config.yaml
n_layer: 14
d_model: 384
n_experts: 32
experts_per_token: 2
d_expert: 112
d_shared_expert: 192
activation: "swiglu"
moe_layers: [1, 2, 3, 4, 5, 6, 7, 8, 9, 10, 11, 12, 13]
n_empty_slots: 4
router_score: "softmax"
normalize_top_k: true
routed_scale: 1.41
balance_loss: 0.00329
balance_bias: false
router_noise: 0.3
router_cosine_scale: 14.0
init_std_router: 0.016
lr_router: 0.000268
vocab_size: 8192
norm: "rmsnorm"
norm_eps: 1e-05
tie_embeddings: false
optimizer: "adamw"
lr: 0.00123
beta1: 0.95
beta2: 0.95
batch_tokens: 32768
seq_len: 768
train_tokens: 335000000
steps: 10224
dataset: "wikipedia_en"
Below are experts of layer 5 (counted from 0) of a mixture-of-experts language model. Rows are named router (the router's row for the expert), gate (a neuron's input weights, with its number), up (a neuron's input weights, with its number) and show model dimensions 256-319. Each number is 500 + 50 x the weight over its row's rms, rounded and kept within 0 to 999. Numbers have three digits each.
Before each expert's rows: a language model's description of what the expert responds to; "comes after" lists some tokens at least twice as common just before its tokens as in all text. This comes from a sample of Wikipedia text that the model never trained on. Tokens count by the router's weight.

# expert 14
It responds to: Digits in dates and numbers. Single digits inside dates, years, scores and counts, plus spelled-out numbers such as four, seven, eleven.
comes after: " ", "1", "2", "3", "9", "4"
router:566501481426607508460471511484542447550498562523515524559484588545457525514469445513445546498426433530468549565549476492447573513479586557458511604465560542519565493433552493494530552619443627
gate0:495504515517437578394520473538510501567459557524459518443509422523544469530562590533588515488538546464610420519443568527599484479556411498473529453442502405436565528515497432490527444509538382
up0:451452561522519535478435492480470717528556473463654533489455501553423530510416477475422512443548496465479576543525513479497486469508522532477472498584514551521522499501511586557550484529481454
gate1:472576539437553511629563586502546560488473507478448538497464445558565513483453519420608509637438559514521579429527490436494533487535460512485503579544586533595537534529442421481578530545456500
up1:543502543574523505443493416562536508405571434503514488524451496484428598481579493515524499460574464455494466418520452559479494426424468519554483469520562502507497447530515533485438481461476485
gate2:380487588504489485470505514522508493473509491411485481418476534531507511549487483482516536538544574487599531454460622395413524467541522534477472380538545403548459512568478505447600521442488521
up2:552536461474565611504558558398459509509382459551449495485546478483575504494472572571508487430493477499463453497452481538439561535576524512559582465385448567476522540423513546429538490478470549
gate3:442432517618519481531557473485508490473547506494437503483472486410503525539536478563596689517516483458461594416440513499468477431523377384512375482464477494594535480506466428512503489485482568
up3:498427453546442462435496435551533573484537470498571527441474472566485485523429521393450401575504499530439417597516505366520492561439515620487565529647534555464506508587482525517447521523498448
gate4:527519528530512513498501535583485437475498524479470491421430515512513501487453478457482529515548522505656541548556420433485477545520528560550513497548485422529488511572471442523479340501515525
up4:452458482445416583516484508448502536472468505516489562528589531481508504464534511449526518509497524483383487464475576487515466354416534374520469511498518519457432546419461548494476694477432479
gate5:462425453432513533437563528526488485537526487498474462400425389539572520469555458496552489525464524460469526400522477479482474394464404419508496452413498422528499442456462521442459536515438435
up5:537473516421542516484523396474488498477506517475499515495511450454535438413509509521586454518473486501456454450497420444434500349512537498453551467464486504488539483523505578456520534541472496
gate6:577537542540422477533424483506500483532570500492484493504453470471442464508471490594522566459495518529454538481382516502509433583364456462434536507425469428527527491492551486554510416508480520
up6:438529482466514518529536456465494549463478486521503510503577511460596507404526461491605472510409602441492448425550441497541561493555509484495426467502437515504456454487492539496440572514497382
gate7:463462504458556527425515508515533417447515459582506504441414472471523497485490555496460471493522547547533496573520407512479580490546487599572571519536429428455522536472485463543568478504465600
up7:479625559460503476508485450510592574549431525465516452524637559555499512539609588437443511479501506478392466384504601490512486456543470460542453477432505492513538472458494538515414565491469498
gate8:543539432589321529592549453425460443532558473537513543504525482433512480490545456489477498550443526489469534540388485550546500473565519415511450486556560548428514395436445542481540502545569486
up8:482550465454486591499519526437555560542450521491470518453466554505484458536542506529485449470472508521574485568450502538488559521507528542443480497522516529393551496428452428479614529527597531
gate9:491572517492503542456481601602547459549433523505426496555521543417495496511533602415554479416447502528427475517477514534526405461394522530391540603490551498440497581479439463562493547521484594
up9:528573475440448465523426444503529462413484497544567505488469539419569457442495508504424404469491492459428547421545605435464601516427500493472544539556511570444516621479505498545471510539580529
gate10:500572457541456468553398544582587488448385423489483485560414547499486504554466505515608508527513495499473485387527575354526526561451444534584447545484540527549537441520486444599518484492432480
up10:459443495394545504541562489486420461486551578461471473392612418411514537382524452494416504534452471510518470509444439571457474473539479475418488437567474526463490505497500579392444555447601493
gate11:465375519515520437523515483432540511511525509498541522537556564423460484501456504416510577418480493469490547509568449493481563537603518481517511548473558498520545492479538475507469494513447503
up11:502514450511542534637501485553514479487419515495502560554553462538492523504462437531447538418465458391433514496508508571498586568564456445537485481483479445541560490537520522572432398511517536
gate12:478586540530486472472399482584453552556404506549508516528460588526451543561434543482507447491458517553495579669579452484440486571458534491525457498556595494521489556469463492461540470503556563
up12:490578494489469524425478428491445498524547424508397488531630468507519421502543544579454503477515577477475443492520441533456579479549504516595472444458377476474437466541469585475471434455527442
gate13:479466526544430560540417475447476502492507496484521503377527494549500492537576507488505528553470519474539462526403503515512518576535513502549502458437457509473454564462498509569428406460489513
up13:476435548541441457506473532459454548523503499506436390457483522469454490508509541463464468502532487519621455531465402436534459491451491498497546352584451446442436476502576542513488469444475412
gate14:496474473559548544484486481507561600529483491575517471517543566421452419461491510483531535521473600541412573534519510508500462513592522513439604552436544541401452482576513342477484545519515551
up14:552487560557414473487515473418485546518515497494399620527503463529491510554524479549535503383467459553547482535477501448491455428457583466409547483528526410452446525457493559529550546520337515
gate15:354477535474564484404468562484478440483540502504449550463547546577529512493527528543582465533472499469487512435555580502527470406371476532521492594475553427562465526505457461379459579507644483
up15:639442506473499598580502509511505530505481394539475493415483394504541492527514469510476511496488542606502439535431471512395588559670454508564524503507532547521540427470489553539584492440503482
gate16:453508449521439500434581504478466449467569526542542533531498540512417541481517531557504586475491513466406448511473589485466556456528475493542461526534556465536474607415491463483595422458358601
up16:526492422491543507522598435555497418484453554499549431507468501479445525526530567468469563446533537457457480534489555533434615361488539591537477455477478514488537517387570528490602485483452534
gate17:462398501473513501559550419581541552432549479501464514533456483479537512481508569542486505439532495453424545475484584465507522512502460405492548540495455472456421465518532551469426511530479468
up17:447515528548562571521535380507517513481509531508482477579424608520530515515487543507577458462444517599473558490553538529470461523466437543584531516494568541429472444506502538443456486549500588
gate18:394474503418502497412440573466546509671441410508482432428461486517525493527434522475545555494469538527525552545510562518411541505502402537475466524499510557496519501572552457539539404488473477
up18:514461480503529584523459553462544557558524465493511529464518470565517473567375502519509476468495441525453487561546608471467455507558470457507459512521504502527588504461420487438594567529552538
gate19:559488461517468561479457566597538455606487426543517588494457458564546523462521469429492504522445563487440507590559518564560477490465539542579451531400505602387534514570566473483533476539618507
up19:560485508521504502508493473629545538610587468476570534511454546546487550479510532410512486577464593531500468508472458413522394524503458553498516496430562420472486539547496477448564538505565516
gate20:397506515461547476462543509524572545436543527488432533503545543615517492484528535532526556498497535438552516466490492436477487493505360510511573523519537410625482454562441432504489509502404495
up20:416595504450491488566491525522524524487472467392442541598505489585493496612482554532511504489523528406514534439497457498494567551545390489618521479606565459574471541473429428539538462524531525
gate21:477367498438494415471519534509579442451541391493516530471535485451519504491482485520517572473574401492541550524489490445506566505358451500445534478467492439498466532447573474514525463449561461
up21:496505519590546505447542456560517452581539619532493505441451550486508520469530550550513484549554632437473441482443554382591406492531521464488471532484515510418472564491583411559585511507472515
gate22:458489507380545494559488595484461510476512499495503497505535556438555583496481513534517558525561521501551546460499478506452489448504578523500428545508523536572476483463587443506573545504485552
up22:504489501590504432421519413439574540514460534565521551558478512623418479473529504454436555430499460456461415524514538456521634590489551521501493494507490545426481524526428443513445461515577523
gate23:503509542495456466537555432552531431408427544565479492628498513540507506464593503496543523570528542443513522382513553514508566523438530493550474510479576474581453440530429529481482423549458486
up23:541466503447532556461420576485578567508489470494507461411555548491585521498378488522582533438477437608502509539502497444527596493617477495431558531519513519447568487475553511484531545488584449
gate24:516501496436527497451511544454509431586452459520612475541560530488471596525410524538541534523515518539476565481537564475517543543453463521561441451495534507515511563427501489540550462493510560
up24:377644515506564456467516546453515547608509524490511461444544502509442533474537532541563529535477510544530498504545454508480479515463428500501458465445468470503463558434548417567424564483467609
gate25:542500526406492543466558509491550550481573480539460564423509535403517510499464482508486600457522542489506603462422567421448481491447535490362554548453534524523524440483514414456605545472463418
up25:432533428509451537477395469524433540467511479463498525476467474612596552518527500525525399562515536490463460421486450494483420532559473452591444399550441440451466549559541607474526526429539519
gate26:468544540504514485410485493438573520503553542506503476458516579558541525511457501569536601432527401417515511443519437516492557454543394523597410376559429534504437456592491497554414407427569524
up26:503398481564472540570536498523520461507522455553502576570487473567502497498524452473530538481505562490531493429540504548521474465463511581445468578440629485461526493518433493461504519469482442
gate27:541362500454443593533574598475483486409535519548519516460473466549538440529465438540469556464531597406489562576518536484563585506553451466575462430460576495534583482449486473445519463482445468
up27:484581512518417630473547459460406489583385465506489404510501521560520489572449533458520509551499403559498437502542484501475522644455586568572556529461427615475462451522479595488414449480553522
gate28:458542496484440516538448509520474446451403500443583406475477397514583551508562529483469433420494580507491454453519596560523502550521418520489480467584525455461439543475510477521439485481554451
up28:495454506496497447575588572602592473487390476478552556373461487506527518463383482462520479437459510474470438492504595470497442551417492555501471540577569556530443444537440463568458549590553512
gate29:562510523478499535386492420477580592528496516444556496560486487419442456518494484496471487484532515570505534499449497443491492481556580381386521472572502466493477609562507386592541519448457548
up29:539458475540501504401523457439519605516482461394516410544528513356446447493473515493423454512514474595536558534441516533482441358482613534418452525596468521476406603517502408487466480468497584
gate30:554545479533570636529442585484473561525484464459473486493506424550428474538507496617496490510543482475578312473504468538458468502579476430498466544447552469442470552495544469539526502478499558
up30:543601468559524623537555504481490419590526479443493563517484545528492468557503448528491480442535502500556367586606533437570433538540418433463540499501459488521460517463563575523516600560546520
gate31:511368421356420559369483512480546462496577483538567540481549566406510472487465481582484502491507570514530530513554563571484529515492484497539554435424511537529425511504552516415528492477523470
up31:483476550514482524573505499459433516520513527483563481518528510560504467453547482506546455445533436444470419550481505582618435549488463430459528519510437482431440536562443527551481415487546484

# expert 23
It responds to: Spaces and coordinate digits. Bare spaces, digits within coordinates, dates and list numbers, and table pipes starting rows in sports and geography tables.
comes after: "2", "|", " |", "0", "9", " September"
router:503459515500490518608498481482490584440507442458521533455397445390477477438485496408464381522463554598530397478522510521527410458411491584524427472547581557480515469574444490529500518423420419
gate0:503447536464535556479488529537510489489495441507418468525516531424509557509532497485454492506484503529523522486479428494546461403477506402457578532530481521533505607418487531449529567572542508
up0:435517471476467479454443446566493506482474498445535590508522455560401450503472534481556395521553549534462536527570515624437494567510544540504551534521593527526522448572549546545416439525480515
gate1:568505520520582523538482546492555529596563513522467483471528628406477493577480493603517486570434500527458459497471461491452452496512518451468500479405464522498570406408564488516474514565513611
up1:562492586550510515450510528482510584425483583486488472428544603447458378544511499463493485470579434516410541502547573491511537447427548557494488461454509522474527481482549458467504553437544456
gate2:546507468526468490438534522506606541461517469517500525492559554505500513476440560487492509410460491506502558524436527495432493555418507490482424537491513513554530421498523415560490455518338439
up2:498589455547526552453457508471500449532527485511511457520459523545463547585486489591488544577609400473530566489531567394513502465499589571486484554476461543492485601469648555481586498504562503
gate3:529527491542327544420448450540410549550485550483554443399476490518493509619426504563510498510427421506489619531354483557485501460476504487535486520399360533483544471565645564608473408547505451
up3:600480536446558406531512501562581462422520451486518450538478471613505507529509351489575492455558466447396555530496574423500487496464457457478550533543538394540564533504445514501458545571465500
gate4:452550512489343506500468460479522512503472500556489501574584577508557506650478491538448529417494491516521592490505518476518456459422533585443532503460561446459448549433459427482526540549569566
up4:429489508506470562478459482548490547548437501396555562474520531523522579447506421502588536514454470538489443513498469491508515557489587565493484500502552545503527514545507548434485535477518524
gate5:569453439567412470438484475503544474571502537516504487535491467432497554530551496507541492500622509432470484415480558456577465490591451383449481537539524553487466468479537561454478555491420485
up5:538574473564478536530437453534571534506503526468516457483467518449524522537504522517467402495509427429472515489580528534530485592546567491485484604494485440500456519484492512427513512520467504
gate6:443501542496573507466429477397474528517520503551521507426458578549567420520440564551500517503529468437527533513456437382386495474549500448421510527424519496530457545487519461540443554554515469
up6:491544454505446599395454539389565549481568506521461557446545527422493533522381593512463657446587487471520527556534576515468553473527459455518574527455546487514427487519523455481473463475456531
gate7:436537513507624483539608509538567490380477472513551562433487534547512458475488436474411501482432549500462488581516435518471550510489499476565557508566495530570530542571427479631485476492425440
up7:622466504412492467545536505477438555472514495442517461438464519552530573374511545463454488509540528584652493507490515510613487430459553574522528480561517554517519546536429473510436545434498378
gate8:411467466493449511465588517479430569475454446555378455507465391625469492537585443478453481473446419500500452474534517504427466445429465506452491499541350530546546583526469521485478383554541446
up8:593458410484370518578573565443572439523441452474516467437353407561450462459502510477527519522510511465466484576524462494524498533465424463486437503523541461554611555532506474466494457485479495
gate9:524522470465464535508458456529442529528560578487472535411429419535544467535598617559525594505625486490535537487441590437467482434557505451480560485500489499468478563562561451389604504510503502
up9:540568536499473509535504496461408506543483473523435515503520456521493460491581582499569571577589594557477489476513512527566448473491560488522537447475470545438473580493509490435548535457526462
gate10:533510445491466531530455549532527499532567548488514472474485484451575505508476538496486467498603455474515523480562575457513485520488540552508435484495573487475511411521505518479529595592503423
up10:535509508455585541504426462489458449506445531540513461486445500431559521450479469475464438516549561473519487461594533469574464507533574473495597495446506551478529517396487569602590498472451384
gate11:413444502519518485527410489591452498455478477519466550606509492497517517514448448570441474544510497416617495473497480514436496484507508489518515374465478501543379554534609577544480522583569521
up11:503561524485482495445495600499571519574636618517448495518550586506478441572555563470536491437546520475457576491481446453582443495510509537470398569402459489469486505468463460567570535522519536
gate12:439400464508424490522571495472479487339584468411498505467474574532475470509528468627512497539407432471517538513463491517441541468477369468468372508445417513545475512393507561518553530482502469
up12:530530469432593475498509462548609360508538564445555574485538472567461527519543475425546551509569476523433451501516488485479519459499544491612525462618496546460478453585585447538507516425468510
gate13:476448565427518482526554493511429511423472481550534454467426494501556563532493562482538472494448547542515485503551480460481541522542500469578567461550533477560448521470442509570548608447476481
up13:418504457540516519520455580512483494587380463439481533543529490404459469528483521582538545453534423481548506463499505532509425447418441505422465463433500411434552502553581452428534468529536468
gate14:475568570450521426563485510510517535551394554455464482483516417521602518537533478463544526457480498502512447570469500448462564534413539536485442447539422582488574582513493463496413442431505466
up14:402597523457530481489514529496497511564410419462424524482468463488491555514511543533525490488432467507489497525529506548410518506436525494500456538460449479460580458474457446429507411488542498
gate15:449444450488432489478558639430495472470512437517443531419482494461417438519448406445482519525452485514486485577572457435489480474481638584513458543491551555538536553407419451551472449506435502
up15:625472536504503519530463493511431492540506489500479449538547470436476583482501551503497511499502479497461442516490589568470438570519577508465484448518536516503479424369508615575474543496454424
gate16:480448434476401504534373549475517511556539487495441443396426496499566491570541456566477540543570453476501563510495476519542470502585555489578460561502499488562443553491551455513468480479536489
up16:503437510463474500516546529558528419456511516550551545529525498517575485578513517489505505440484483486553503503499549470525492490495478445451556461530549599502602536431462487482582437505455540
gate17:547513489428440433490544513536542382478488499492438514489540535572552487476525407491494501477469524436485442537537513553510592573396493529465517423594389563559600524396525441525582452517511398
up17:544561534506527531446485469497427474587566512502559425428456475580496532539609586511559568370488445503455513563517647406527541502462571394486462441489498501518529455495461510499585556582548386
gate18:457453454357495617419477567539537491522529498492507543575448561475524501503381431538531581458439457561521489449532579544465499542463577492449572444538425592500397463547511586502560472474532532
up18:488557494462446497564517514494444459523498491490515451516456570526461507518543436495604528495460524486477490401605573388544582487404446411534570451476470436484488521521432461496563422474451567
gate19:590411487560514525597442529470513539503529393453468512433463472542556524448470547502493421448488471364502539458508465539443469454450509567625482424459457405572455446589569517514521542502494456
up19:514515523496514540502594550611544573531483491453516484536514502442430550483466505523541507522601461501543514401494489518516468480565588407459595487567551576462480475452557588474547591456575533
gate20:501555457552457515490560583493371530511507509474485502507530447554488452508527484549463558495606444417534486497525423495528600504678532472548521532495549516492495564475574551506533442489564452
up20:526447401499458505551402553480408465532420459493462576531535470494481515536470458516486496448566435534596521477474489418429569416490486542466473502515506482473519631422487504536516473533491509
gate21:495489584495505537553520550517468460489439448464503495462455469518569453480506412474502502488509539451532464494508449498638478546451480481449553557531550442530622514485503400518557438469442441
up21:460556582490517606492529537526448543545471565588540455491608508476540445507424509538643530509585466530564534507496578521464499514548541519476496549505548523479428470501496517429644464395515622
gate22:490511501467471621520413535497523533528501494509469516489597444507468610544586588592447540478556563500483527499535543453504579488482517522513548468477398553584523537472534448507489536519464516
up22:469433523462536479427445486586502530502428460561477481455577494534487508512454537508462477493596434497565592561506445502492469487542516610537590519595555480525449486575492528644459539511503540
gate23:452497501511567490486397425458534497489493512536421558566505476506578451589421396501435523568386526426469417515625533561449449560531453471477558597463539456480508488468480567486557525620529554
up23:443513541504502459488548478567541476420470555635478496472567503475617514481457491471472519502466495527394563591503499527443554540521508513520532495624519551552506486367471510532458475480418449
gate24:477496523513545452534435494506514442493448452443422471474506488535575509461557517448496442483473525434448453476568506524482483524459547613540483586482580458518442571430422501494457490576407456
up24:465439542436523422529416511483578512482520456537506564525395504560540469479450460528454469435585506535488551525502498443481512538464452504515472584481444473532444472543516553511496503517396414
gate25:510507413413479439523518530500441540533553538518580397454459506440443535489567544514559454539528546481506511504547589492574441561422524576472408546486472404510482458541497559492553558436512433
up25:556520428509526561519513551483480539529555483482539346470514475469472536525555459466434413545614485518540461557472494520685371557559524643439484592509473467478433595545451539445521581485524398
gate26:504489457483467566479483525540481487547474492430434403510492520395421584534455517495489487551608492515488450486495576405529482481425507579502399447537483463537389490402481452498474585463487513
up26:415545516620471484449491469474548536454564529584507574547472460606523521566447476596469462505452455454460495516473443535446506600512599439461489550576533623411494523485502562435540410456484598
gate27:533445454533413524493537425527564466365397474567444489547518449524440503531552486505447437525575546436469483613534498467574479493415502540550513519450507485570402477479431489392503552501489465
up27:467448551494555485521513450512474464549402533480451427478547512508562532423508545396480423472452485425506507446523587489597483505527558554491570540504439438428450505475536525324514632480450465
gate28:563465599438522424465520523446499539518531507568434372516530510536534458523562393538504519473494540441537507496466472537591574596579506433487469474550563422517488595425464355542449453562502547
up28:363504444565532566510542523548475460506603464478524510509472416546401627476528452480490478560540501467461393495607442537520489481523503522497523478529441588479405672473529564443505450510513554
gate29:488522513476464462504560567435536523510521498490420488464598470411572627515511453490559442489459447518554493488506507470432545482446463509511415481577505574441505548483537534464518475417530437
up29:455438464443473591447452480601566551480543503488565456537343542523463558585569541515495509486567565521503490425441568446559507439573588489545487546510535430536461484518532487469543554520498568
gate30:489469408426470506539471462525604452508472427447522521478470532615471568498539446479504533484561536563529507517499488479519480485426549511452449465580455526592511561452462554545529547536429506
up30:487528551470542463460553629447412457522568592500477574462569557433519502494455525549442501474515413508517529524456469417399511448601441454547470554510539463417501536505515478550466471448519471
gate31:471473459467434577464451568541593523496515535570491503515574545502514479493457566573504425394424476445474525479489561488457473535483491466507494599560476462575509414493506577494549529566520505
up31:537496507453517565534525513465376468549535555436540542468460502509474482464644509488518508403546538496535540497453520456516533365569489530519553432529500505522476542457488484415502475577554619

# expert 19
It responds to: Digits in dates, coordinates. Single digits inside years, dates and map coordinates, especially 0 and 9, such as 2-0-th century and 3-5.1569, plus ten, hundred, thousand.
comes after: "2", "1", "0", "9", "5", "4"
router:496444550480466524472428507550475587607478565448489487479463465472441424532521464457494484505536517612555529572555460478447444454439506562460420511457422532487464465497475528513467539567569497
gate0:454440499476487367468378508544544559404459495471490521495597591473501519564513507467471544517498526532563521553468533486541495566516483496566488502496666460574407425540547426521491452481528490
up0:475480418578469594542498588453522512545532500428475562556529490509462548433586458481536546513418519549514486500495565517519479484531469508510412493465507501468543501550493634579495544547500530
gate1:398463586598517583476468506425537516559539543510510450535436570557509596612414437617568607574569576496528465470531570447515442478410398430500500570549552553560553484607497491490575519522473506
up1:499482499594546542556497502511542500620494532530526537527453567431508543519524505493480554622544591476541554526470561481538471554531539422495518486565539633633567445534492559458505495504471502
gate2:439398461444475506465446500524439503490516436424627472455567508431521515483386401541544541508520540502529580540580474495461467517455355498509489487590538503606555521539605437518555496474461535
up2:387468531523469591521498451477451467520496505517591526476501457433534524556401500559656514517422502544556528530518468521430481461481398567484431426537478453526521480481494500482544499476503445
gate3:456542517538511413449508506558504515542467527481501455569508562464505511509518549570497530490454480468445447498550510508505467579480458457482512524530473488495495431476520476539522455460472527
up3:488426505424464546533543526545569410536515457498551499517501525549474457443556334478470448531443481433544424560527565437544514515492475549539485534518431513449542545517467535464497520469502464
gate4:531483498474487522542447565443500601502482572461591498504475574535543585447448510462603515449499535556452587611505490580593499583608518533537483457467535499541527500469604497583452596572511516
up4:443534438515489550520489503528553404534547412435428500543536507526451377481565506465513528581473562473515457392524522495529475472401520515497450472543458404579412524408356484480504421561479501
gate5:610436513425476432433477508520554427460502526526595517511572446546537587471552489480461453468557557510451548546541597501523426459508410514546459531541507495611499515532436542481436583513497513
up5:506502511404492492490530453437515450592458506566531453470404485469510492479372471539512610623446424456502470481475553476509469457518499513452513574531528542519429569638536485553541583484507591
gate6:444526521414518520474552546395454477558523583555576463504657549511480464389397449534495472474446515473486491489628556558564522433434473507486524541520461549487445484437448489489451597550577485
up6:573546573442555475552466492539528473415584483498435540510418493473552522550473521572497528511509523456470506477475486423500466449521543522461538552551589532538589540593536589490609589499532552
gate7:490535422484494527532468465503531498616457502479445470487517551454514550528446426555412608577491557577509471500486530506471504507567495540419366469447539644562507549490512537440480486516482453
up7:512432469441444502500581577436453501495521382620478464467456464457422553489494574425460432396453501503467522545488519540493469502511529484528532443505487462439495560527588529418535436506441488
gate8:561453475421482490441459518489521494525502546500529586485524473483490489496431508494465538522487431490488463520427487466562533445481655487534520495580528418488462526565539603527513584452530485
up8:564404542493553418511446462429524497438472517512548555529507505493413485531447488529481546582504438513471509561573426479508529419516539467477541607516458443534521548447513533518447553465438577
gate9:464484507503483470565483467497543483500419602477532423494501413515460513504525485524498525534522457493492466508495646548522477628518416506556469499396409506482420526629486386533498543532541590
up9:370530531570494493562518432573504520487570494465531476525547453511466413526372565550424478491477589465576611528483550525532501541563472372449521406496462415567521500528582570569533370436529497
gate10:401435566473411517476503493499555547562420431435450505516519497574488475456534433461498422549482470556523451516539534507538452559395543563515447576441434536452434526513470476514395502517541432
up10:520509605450485539490413515463544570513502592458552522500508620583526508536447534487506513504491428474450514539457543451511431410481474491475412505550585539509456549465558476497571489538435624
gate11:476493471535538527538615495473562564475418464520505552423473421523606448547510556513516527439480463525499511528457646391532491592443576490539528413521488546412469519442497377576479490571443513
up11:469510553462584425552508415512571533571459550481544493485506440544501521501542441381383510538523549518578471629493547502577409554478591586516452501542509467527481517473551531547559542627507495
gate12:542416533492501496439366424533429552460572481498478507575565459454630509488438396575486509471517517452428495494455475458510503510571539515408559497581520543459535498426611576505430502406526468
up12:544504404486526451517476492495562518545466543452493541467531503493581533520540493526513533496515597568417531576467589499532603504598553552509440493427467542475534405510564538453533609488525481
gate13:524438540472519565449445580401557513610461561428514493400479465550414466541386518524450498551464521473514507533482526465548429466522556541467494542484522480454472560496508428474549465534422539
up13:483384543505473542457394499482453513548451541442572345541488482476438475539521542514517486510554483477559547527446504481499466465503384523513461472540474480531521513468531452555480433450445505
gate14:387435531488554500448493511420384471596379531431528404566404518556501446533462548530472531540526455589621398452558483531617506559472522541486522573497476528455466624461611490508492468469517473
up14:534380391603493475550528430543456502491528501459464406475534517378461489485499484492478425544523543560517464496363510500542515449431548521532524466517536484493487484544548512495433486437482504
gate15:369507485562420440437489486514484530526448384486397528433536503517547555498578515469496537498600480500490476396452510495470602525419507445516506489474452532607358449439543510450387433485461394
up15:532454477517464513516467538494472478425514340544542475453436449593525561457574495560539482403477551403547510503550507495441537454529500493546543513471487490527446511568524482483560536434429492
gate16:601489465372594600497590525437471518446464482446521465455442454546611508550592479523518487485580445507467544421456570468529559455507523525485484494516457474450537545509519447473548487419483530
up16:428491560503505560522545516562448485503515504521542476454547372553536542480409491515525479510518434445528409538593544496526478581571552555550573492526477607437547500466601477462515472423516388
gate17:491518542458498530553523595509539595554554530522481579460558568502552506541466493528520495567524481437582584546606500564510522543502474476477474524617472472519487572538491474520561487488487486
up17:509494463552518528511414577402473387525558464520517499543432515533479560479554462532465472464424455480452485450469592458497529517582556505481402485457500498585532572480440604461567584436475537
gate18:456450527521551511557449593470563549537436498533477446446546516469469527486493517512602486567566544478488522507562429533483536449543526492503499491460477471565347449517496522575443496560408535
up18:473473532461506453545487601516559559427540438573409550481527534474455556556534461457514471518526461544498572496525396512466560494540435521606463486418503490517386486508469502547486497555520600
gate19:541477555514508513439508468431608535429505510466403488537498541422491515501492465614522502454483532410418513430555418491523507560445508545431542573466461471513530555543460476494523483457470525
up19:547483585473598540554572478525499464518519567461455550484514411431467509541498497499448564529431513592561572581403557533584544495535575530516509468509623504441536505533450540455532471547451570
gate20:451452459409517574529493544515535458515440528491477463471523444496443555583566477430461497510539466570523493481492558516506502531539512519536485453448512582412408510466518453394474489483526445
up20:436485471404414398487574539441536459519528524375560590474498539450450479460487428550498477536506545466560492541425419415554416459430473487589417429588455369479553505547474579490542541565467444
gate21:438503525593498524553403527563541475542446559428467425589505494487451466532518485587438533571538525544479482507447559476599485582487549566513435512431489578466463544490556451556463508514567502
up21:527565506539468515503418442552556493496508503474506533421538459460452453527438594517530517507503415467482564460484489450445438527496574548542484477541537561468512367499524404484440542461450520
gate22:422467457492581605509552561539477510528486618444516455494498504429463481451450465608535476521581532514525551494432548582558423393489553501397465446514460582523468601457523527482442522451540563
up22:445551626596621501605548424478542469490504554512554394614499535507475462531454497507485547553568509492654446533467420467526433586440473478519453489456504491515482556460458572519520511504524571
gate23:514411425527490431513447581530546559532476423480496459528480536523483474459541567543501527495510433528520475530473587560478519563480476538535482531545420533430553405491491595564505434505520449
up23:585477559498475527500481457479508484460459477487529431507525505456488497480532480487525496445540553497530459532542459565570499445523468490569494517492484514474453492518452567474454439527528524
gate24:428434391494439553457524503467518533477594533341494481493535538483509546477416595467408728459483447509598600528454429451490553517534522490408457480515555494408398608455619527479507445428561423
up24:535500519511505416471536466472528512578545592477485425484515515588468536470460499557405527471470461526557547546538414517431487478457512516451492618583545566537590573550542551499570423587522480
gate25:471600499442488608486498499409464528543495457449431568467500443548410472594420556544501443443483511562477497495496470528430508419463491542530487421510482465564442559493544495562427483435490430
up25:544557481414500524564468497524475482587534459458574568497492451551485526553503420515559427489489559466497586554523490549504508486494430398539452472536468364507565509622516570493576495427509527
gate26:529433471506442495500566405519430450473562468490527515450593436522518564548540517489549475510559499495436548422485612493581508455445485455502495561540425487421422417502453528569502412479545447
up26:462534477524494502470509527411560479544513430517551484533559512508504523424498463480481440462501550489483485496516564555496496556532517477463578513537471507426392452509504518530460557491486524
gate27:515425446498507563482506488520500485550501440476563470505381409571480583526454497477558486575448524514458430512509461428482434529440464567500443569458530490381550478461497519459512489490445475
up27:527377526479529571505481489428342464502508451432518468474519474525476537471501459444578525537461474421608518454508503557473516457435504546445601488487524485545517528406542491558512553450530459
gate28:502463538498423639479383451586487498502461489479476538457542523479503475552473432465473459593582460543472502439504396444473450446423586552557423523487533578469455562465445475413424579547507539
up28:514559466570554518602456519464520524524405449471474527508446446450467542501469527526419489545521541532498482496487471457433478414552499362465439523467480425481459555481463440441507537446436517
gate29:531447400418467542504545483546434558527470539522459505466501551462524533536473529469446463527540432488510435583445513429353469519527467495446510550585532459459476519332491535505393549462473589
up29:572605507439597495529555466445501485508563496460512522457428543540505473493484536514464479543488521488510540492449602484528517409483478495544472378548489413540507579633396441462540470491594571
gate30:537518555446480438588445536502566473460541454429526417451443499580488456551596458415478462400455471492452450507547517564579561519445569512485439520433465525358425559507482417529509416537528430
up30:570450451521410584511450581481460472555493436647578508524483517526556491531518415444463494502493443403440572504500602532501510551586438491504446519548643522499593555451619510467568466562505506
gate31:432415419454547534445427548559564564552447503418489494487567619513535554479542506465531551555509415469548533434520511590583462587520542559430455529561488496523434416479506535509495567568599512
up31:556529528537509486539547449439444484446465438498449505425438449518541477540460449519543545467485506610401469600476482417474490484468521444497504547462454420492563512524570530493463438480399427